config = dict(
    num_hidden_layers=12,
    hidden_size=128,
    n_experts=6,
    experts_per_token=1,
    d_expert=208,
    d_shared_expert=0,
    hidden_act='squared_leaky_relu',
    moe_layers=[1, 2, 3, 4, 5, 6, 7, 8, 9, 10, 11],
    router_score='softmax',
    normalize_top_k=False,
    routed_scale=1.0,
    balance_loss=0.0123,
    balance_bias=False,
    router_z_loss=0.001,
    init_std_router=0.0327,
    lr_router=0.00151,
    vocab_size=5816,
    norm='rmsnorm',
    norm_eps=1e-05,
    tie_word_embeddings=True,
    optimizer='laprop',
    learning_rate=0.00343,
    beta1=0.95,
    beta2=0.95,
    max_grad_norm=1.0,
    batch_tokens=65536,
    max_seq_len=2048,
    train_tokens=536000000,
    max_steps=8179,
    dataset='wikipedia_en',
)
Below are experts of layer 5 (counted from 0) of a mixture-of-experts language model. Rows are named router (the router's row for the expert), up (a neuron's input weights, with its number), down (a neuron's output weights, with its number) and show model dimensions 0-127. Each number is 128 + 32 x the weight over its row's rms, rounded and kept within 0 to 255.
Before each expert's rows: "mostly gets" lists some tokens that are sent to it at least half of the time; "gets" lists some tokens that make up at least twice as much of what it gets as of all text. This comes from a sample of Wikipedia text that the model never trained on. Tokens count by the router's weight.

# expert 4
mostly gets: " The", " \"", " his", "'", ".", " her"
gets: ".", " the", " a", " \"", "'s", " The"
router [129  88 159 162 160 130 131 124 164 112  82 127 144 165 155  64 136 174  93 160  95 143 157 125 104 151 131 128 156 108 176 145 119 135 133 164 139 139 179  65 153 138 127 185 144 137 178  97  91 159 159 111 169  98 103 102 113 116 122 153 106 143 172 112 188 117 153 137 119 192  84  99 139 179 145 207 183 122 162  91  87 156 100 128 125 133 151 124 218 128 175 125 101  94 130 116 129 125 119  95 207  94  84 145 134 156 100 160 110 119 177 170 153 108 111  93 197 136 175 104 120 129 107  78 177  98 103 118]
up0 [135 170 140 111 165 148 100 152  99 145 112 117 123 134  96 132  77 179  99 158 123 151  90  67 143 130 114  92  85 110 175  70  95 135  91 104  98 129  90 148  54 104 144 148  95 157 135  95 142 144 137 117 136 179 118 149 157 203 127 146 119 131 202 155 127 128 129 104  87 143 186 156  73 151 197  94 121 103 162 144 170 161  92  70  45 111 119 111 111 117 197 151 164 155 136 153 132 142 138 146 140 165 141 169  93 116  88 171 150 108 161 185 111 100 142 152 104 118 104 121 152 185 134 132 112 196 156 140]
down0 [133 115 118  82 111  94 125 183 150 116 153 141 107 102 152 140 151 164 146 124 111 116  77 150 145 141 147 153 101 125 130  38 128 169 118 105 121 145  34 206  78 136 149 149 119 135  84 114 135 152  59 162 120 108 162 123 122 104 123 201 129  51 144  91 139 120 130 142 110 167 186  96 152  62 166 139 135 176  85 150 141 122 117 120 115  91 134 108 118  74 116 162 138 157 114  63 128 107 153  80 142 119 126 158 110 126 165 135  72  64 120  96  96 165 101 141 138 102  65 125 158 104 160 175 108 174 109 136]
up1 [ 81 175 143 170  80 174  82  96 169 145 163 124 135 102 146 177 121  70 181 105 156 177 135  61 133  86 129 140 153 116 118  97 133 118 110 105 129 138 138 159 133 120 114 172 127 128  95 116  99 121 131 115 147 128 149 155 111  98 195 174 122  98 125 103 122 191 160 203 155 129 111 107  91 150  75 156 167 100 156 141  48 172 134 179 121 102 114 121 102 138 140 156  62 151 144 115 118  61 106 136 114 114  51  97 131 110  85 117 142 171 128 178 146 167 127 121 149 193 151 161 150 133 131 112 125 157  65 173]
down1 [ 88 138  94 155 167 112 171 181 101 101 149  82 133  94 162  98 138 182 136  95 131 124 140 137 151 151 186 129 132  95 129 103 110 163 134 119 166 109  71 166 212 177 134 169  99 137 122 167 125 130 130 146 116 133 135 116 150 141  65 138  91 142 119  94 103 134 132 168 136 106 195 124  95  73 100 152 135 132 150 101 159 100 104 157 108 136 153 116 122 144 151  75 109 146 146 108 155 134 170 122 144 103 131 174  90 106 104 138  87 165 137 153 144 146 118 156 144 183 138  81 152 172 158 160   0 208  91 110]
up2 [119 184 133 135 119 102 158 106  87 109 157 116 167 131 174  79 109 110 104 175  97 118 163 105 155 149 138 129 217 125 128 148 153 125 109 199 178 102 170 144 132 131 107 121 140 106 108 109  87 186  71 108 124 123 114 125 143 138 148 173 137 139  85 144 170 103  82 121 144 177 139 149 131 128  90 151 165 128 171  68 105 141  97 130  75 201 152 163 120 164 218 116  79  69 145 120 105  87 106 111 151 121 139  74 158 143 102 131 120 120 214 114 154 168 111 110 144 180 144 109 138 127 171 119 160 180  98 114]
down2 [149 129 147 163 129 171 129 141  92 141 158 146 126  75 160 157 183 116 115 136 131 135  94 112 122 168  99 126 101  96 131 188 128 189  42  99  85 174 128 125 116 121 105 143 132 128 142 155 154 111 128 180 151 121  96 121 113 110 159 133 143 117 115  62 146 152 196 182 102 119 205 111  99 116 112 103 134 106  97 113 195  98  97 145 127  77 130 113 117 169 174 145 156 173 115  90 108 168 157 108  99 113 115 203 173 105 157 169 171 151 165 138  84 122 164 182 136 185 132 111 156  83 156  56 166 119 117  99]

# expert 3
mostly gets: " of", " in", " for", " to", " by", " on"
gets: " of", " in", " to", " for", " on", " by"
router [ 74  59 118 142 156 113 132 162 173  90 104 123 168 141 109  92  65 164 104 138 105 108 160 142 114 164 200  99 119 149 135 116 104 135 118 116 176 103 179  51 157 132 125  92 120 117 174  82 104 158 132 129 140  99  84  82  87 134 133 109 109 142 134 151 136 176 142 119 137  57  97 140 118 181 134 122 139 107  92 137 144 185 154 180 129 101 121 176 136 179 111  92 129 112 100 107 113 139 117 125 190  99 129 190 151 134  94 173  67  61 187 144  92 126  86 117 153 107  88 110 135  99 150  97 187  90 118 108]
up0 [136 131 168 149 112  80 107 137 145 130 141 165 110  93 146  87 172 120 134 130  39 114 173 169 160 117 137 100 116 136 211 132 134 164 168 158 109  64 164 138  84 161 167 176 157 153 150 116  87 140 101 131  72 144  83 105 150 151 157 108 110 137 167 152  89 126 130 100  96 164 139 105  83 133 152 165 145 146 113 114 122 102 136 217 115 137  94 109 146 188  89 119 116  91  95 131 133 160 152 136 158 154 121 117 125 184 110 180  76 124 133  75 227 113 105 151 115 142  90 159 122  72 128 104 139  70 117 128]
down0 [115 102 176 202  91 127 108 156 133 140 133 188 180 127 187 148 143 102 136 123 156 127 111 128 106 124 112  79 135 115  25 105 152 121 145 106 106 154 130  85 104 151 112 113 118 119 152 153 125 145 124 133  85 151  98  82 111 120 118  54 120 150 168 165 151 107  97 100 139  87 117 101 110  37  44  94 139 184 158  91 128 209 134 120  96 123 182 117 150 154  85 152 142 125 182 133 175 116 151  98 156 158 136 101 108 162  81 158 111 140  95 126 162  97 133 130 143 134 170 128  64 129 135 106 111 178 158 127]
up1 [178 119 105 132 104 121  98 166 176 113 143 142 161 148 107 103 106 141 155  81  67  86  91 186 127 146 113 146 140 147 130  81  85 119 202 120 148 130 185  80 109  93 168 168 138 153 214  87  91 182 114 177  59 172 154  81 141 150 114  59 170 125 171 166 137 102  90 162 125  93 129 111 152 135 143 149 121 129 120  85 147 106 133 147  93 173 142 143 113 141 115 105 133 168  86 120  84 149 131 134  94 161 145  72 110 125  56  79 144  90 158 110 118 114 131 134 169 116  77 133 152 135 140 172 142 133  77 125]
down1 [134  66 131 150  89 166  83 109  80 157 181 156 198 132 125 171 126 108 123 157 115 161 136  91 107 127  48 130 161 100 124 136 124 104 130 126 108 124 138 138  90 139 165 127 103 109 159  94 128 123  73 170 127 177 115 118  50  87  86  85 159 122 140 150 123 105  53 110 172 112 133 110  78  75 155 153 105 115 151  98 177 138 104 133 119 111 122  93 113 176  74 167 165 122 119  93 116  95 153 149  76  79 127 111 123 164 124  88 139  92 185 126 130 144 174 160 112  80  67 149 146 121  98 145  52 119 168  98]
up2 [170  95  69  84 109 152 128 140  90  95 110 168 159 127 125  84 118 120 147 115  90 125 163 138 161  92 157  56 153 186 116 133 107 163 169  77 130 102  41  74 131 107  90 162 173 125 145 222 153 109 128 129  60 171 112 161 111 131 116 107 160  96 144 192 130 117  67  68 130 130  83 133 139 139  93 124  73  99 114 175 108 172 137 138 118 148 110 118 150 170  94 157 148 136 156 109 160 132 183 118 153 166 152 120  87 160 145 138 116 173 131 150 109 148 121 133 144 141 193 111 163  89 155  90 117 141 127 156]
down2 [ 69 124  76 107 115 104 181 142 125 161 119 143  94 118 173  78 143 178 168 130 123 161 149  75 184 140 145 189 141  72 133 163 117 121 177  71 106 146 118 129 128 162 117 177  71 148 119 144 113 146 153 148  88 141  96 109 156 114 132 104 147 113 164 121  85 144 139  97  82 127 106 146  71 169  27 150  89 103 157 134 110 122 141  75 120 136 117 167 178 122 142 129  88 115 173 134 120 159 133  82 153 127 172  76  96 143 157 107 150 126  99  52 161  95 123 146 109 153 146 176  54 166 160 150  94 129 123 112]

# expert 2
mostly gets: " comp", " Act", " Sp", " music", " exp", " sp"
gets: " |", " S", " D", " R", " M", " F"
router [182 115 130 166 136  99 148  91 160 105 105  91 150 216 127  66  78 196 136 137 107 108 177 180 106 137 119 135 116  87 147 221 107 114 133 128  82 111 157  77 164 123  77 127 134 156 130 131 140 139 131 157 125 140 103  91 108  98 126 148  83 132 151  56 166  85 108 143 136 149 103  96 119 205 128 155 153 180 146 127 147 158  99 111 139 118 124 103 101 170 125  83 147 116 161 136 156 126  69  72 109  98 177 101  64  82 158 180 144  81 140 127 122 163 138 137 154  95 114 114 125  86  91 121 154 105 142  89]
up0 [131 138 147 170 114  90 122 121 154 136 136 127 179 170 137 137 103 145 131 100  29 179  85 158 147 113  97 114 116 170 169 117 158 179 102 175 133  86 147  96 141 139 107 100 150 188  80 113 100 180  96  93 123  94  79 105  91 107 182 181 121 152  98 141 103 126 134 150 139 119 142 111 193 123 115  76 142  61  80 139 158  64 144 119 133 155  83 166 165 138 113 111 126  85  88 143 104 157 164 101 180 152 148 156 106  89 134 169  88 138 152 116 134 183 121 116 150 124 147  63 113 160 188 141 137 112  85 172]
down0 [182 153 131 123  52 162 187 129 128  65 122 109 122 173 131  55 118 132  85  99 127 151 164 164 132 178 125 123 189  79 144 100  90 149  81 148 173 134 145 138 150 127 106 125 139  83  99 158  85  42 122 132 142 159 166 183  99 128 176 130 120 134 158 113  96 149 122 173 110 112 172  99 128 151  94 107  62 111 138 185 149 128 127 113 128  89 147 121 127 119 161  86 185 150 116 103 158 142 104 190 165 166 122 134  93 113 154  85  87 143 114 127 130 169 145 115 141 152 109 138  83 146 162 151  84 120  39 136]
up1 [114 157 153 124 102 171 105  94 108  93 110 156 106  86  77 121 146 114 113 119  87 113 180 125 162 136 111 185 112 179 173 112 125 178 191 148 149 135  98  58  91 153 115 120 102 143 142 138  83  96 155 152 112 161 164 134 167 125 147 123 167  72 118 120 168 163 121 156 162 130 163 174 113 139 101 110 143 125 116  96 203 122  45  86  96 152 118  89 112 172 149 117 127 118 130  96 113 126  87  64 128 161  80  61  34 134 184 128 169  77  96 156 131 113 126 120  92 167 168 102 101 114 121 122 137 138 137 101]
down1 [142 155 151 149 126 118 121 172  87 137 161 117 150  71 152 138 142 113  91 137 153 123  69  84 116 121  63 149 108 114 143 108 173 104 135 137  70  92 103 144 131 188 156  48 124 136  76 102 155 139 121 192 172 184 156 169  89 141 149 105 146 105 120 182 153 121 137 150 188  57 120 183  69  52 148  79 134 124  91 116 145 118 119 118 142 118 172 122 148  92  88 108 170 111 138 105 150 113 201  85 104 120 116 134 155 129 128 106 118 169 106 161 121 141 144 172 107 147  89 138 102  93 105 171 134 199 109 107]
up2 [134  65 123 171 149 118 140 140 177 195 115 147 112  92 148 141 112 109 166 128 137 185 125 127 140 208 116 123  95  96 101 152 106 205 185 166 141  94  90 196  99  73 116 160 144  68 114  94 103 136 116  92 156 158 129 131 205  95 106 149 134 118 156 118  85 132 183 132 133 112 125 110 138 142 140 116 147 155 105 177 135 131 184 121 176  78  92 201 135 151 102 119 145 167 105 132 137  83 127 148 116 144 150 100 140  67  78 165  87  93 106 104 181 111 146 144 126 119  92 131 116 167  53 125 120 120 136 102]
down2 [147 117 117  71 112  83 134  99  75 123 158 169 120 105 107  96 190 141 152 127 140 154 108 105  56 174  94 107 110 107 172 126 124 166 133  98 104 164 127 152  51  65 152 176 124 135  96 143 173 163 105 115 126 143 163 128 160 118 103 143 130 128 153 139 156 107 103 142 108 135 172 136  97  21 125  85 142  55 170 113 126 151  77 170 127 118 124 125  94 165 137 125 157 136 202 100 178  96 146 148  95 169 163 104  73 161 188 111 155 155  90 133 119 101 171 106 132 183 164 128 132 133 119  94 108 117 154 100]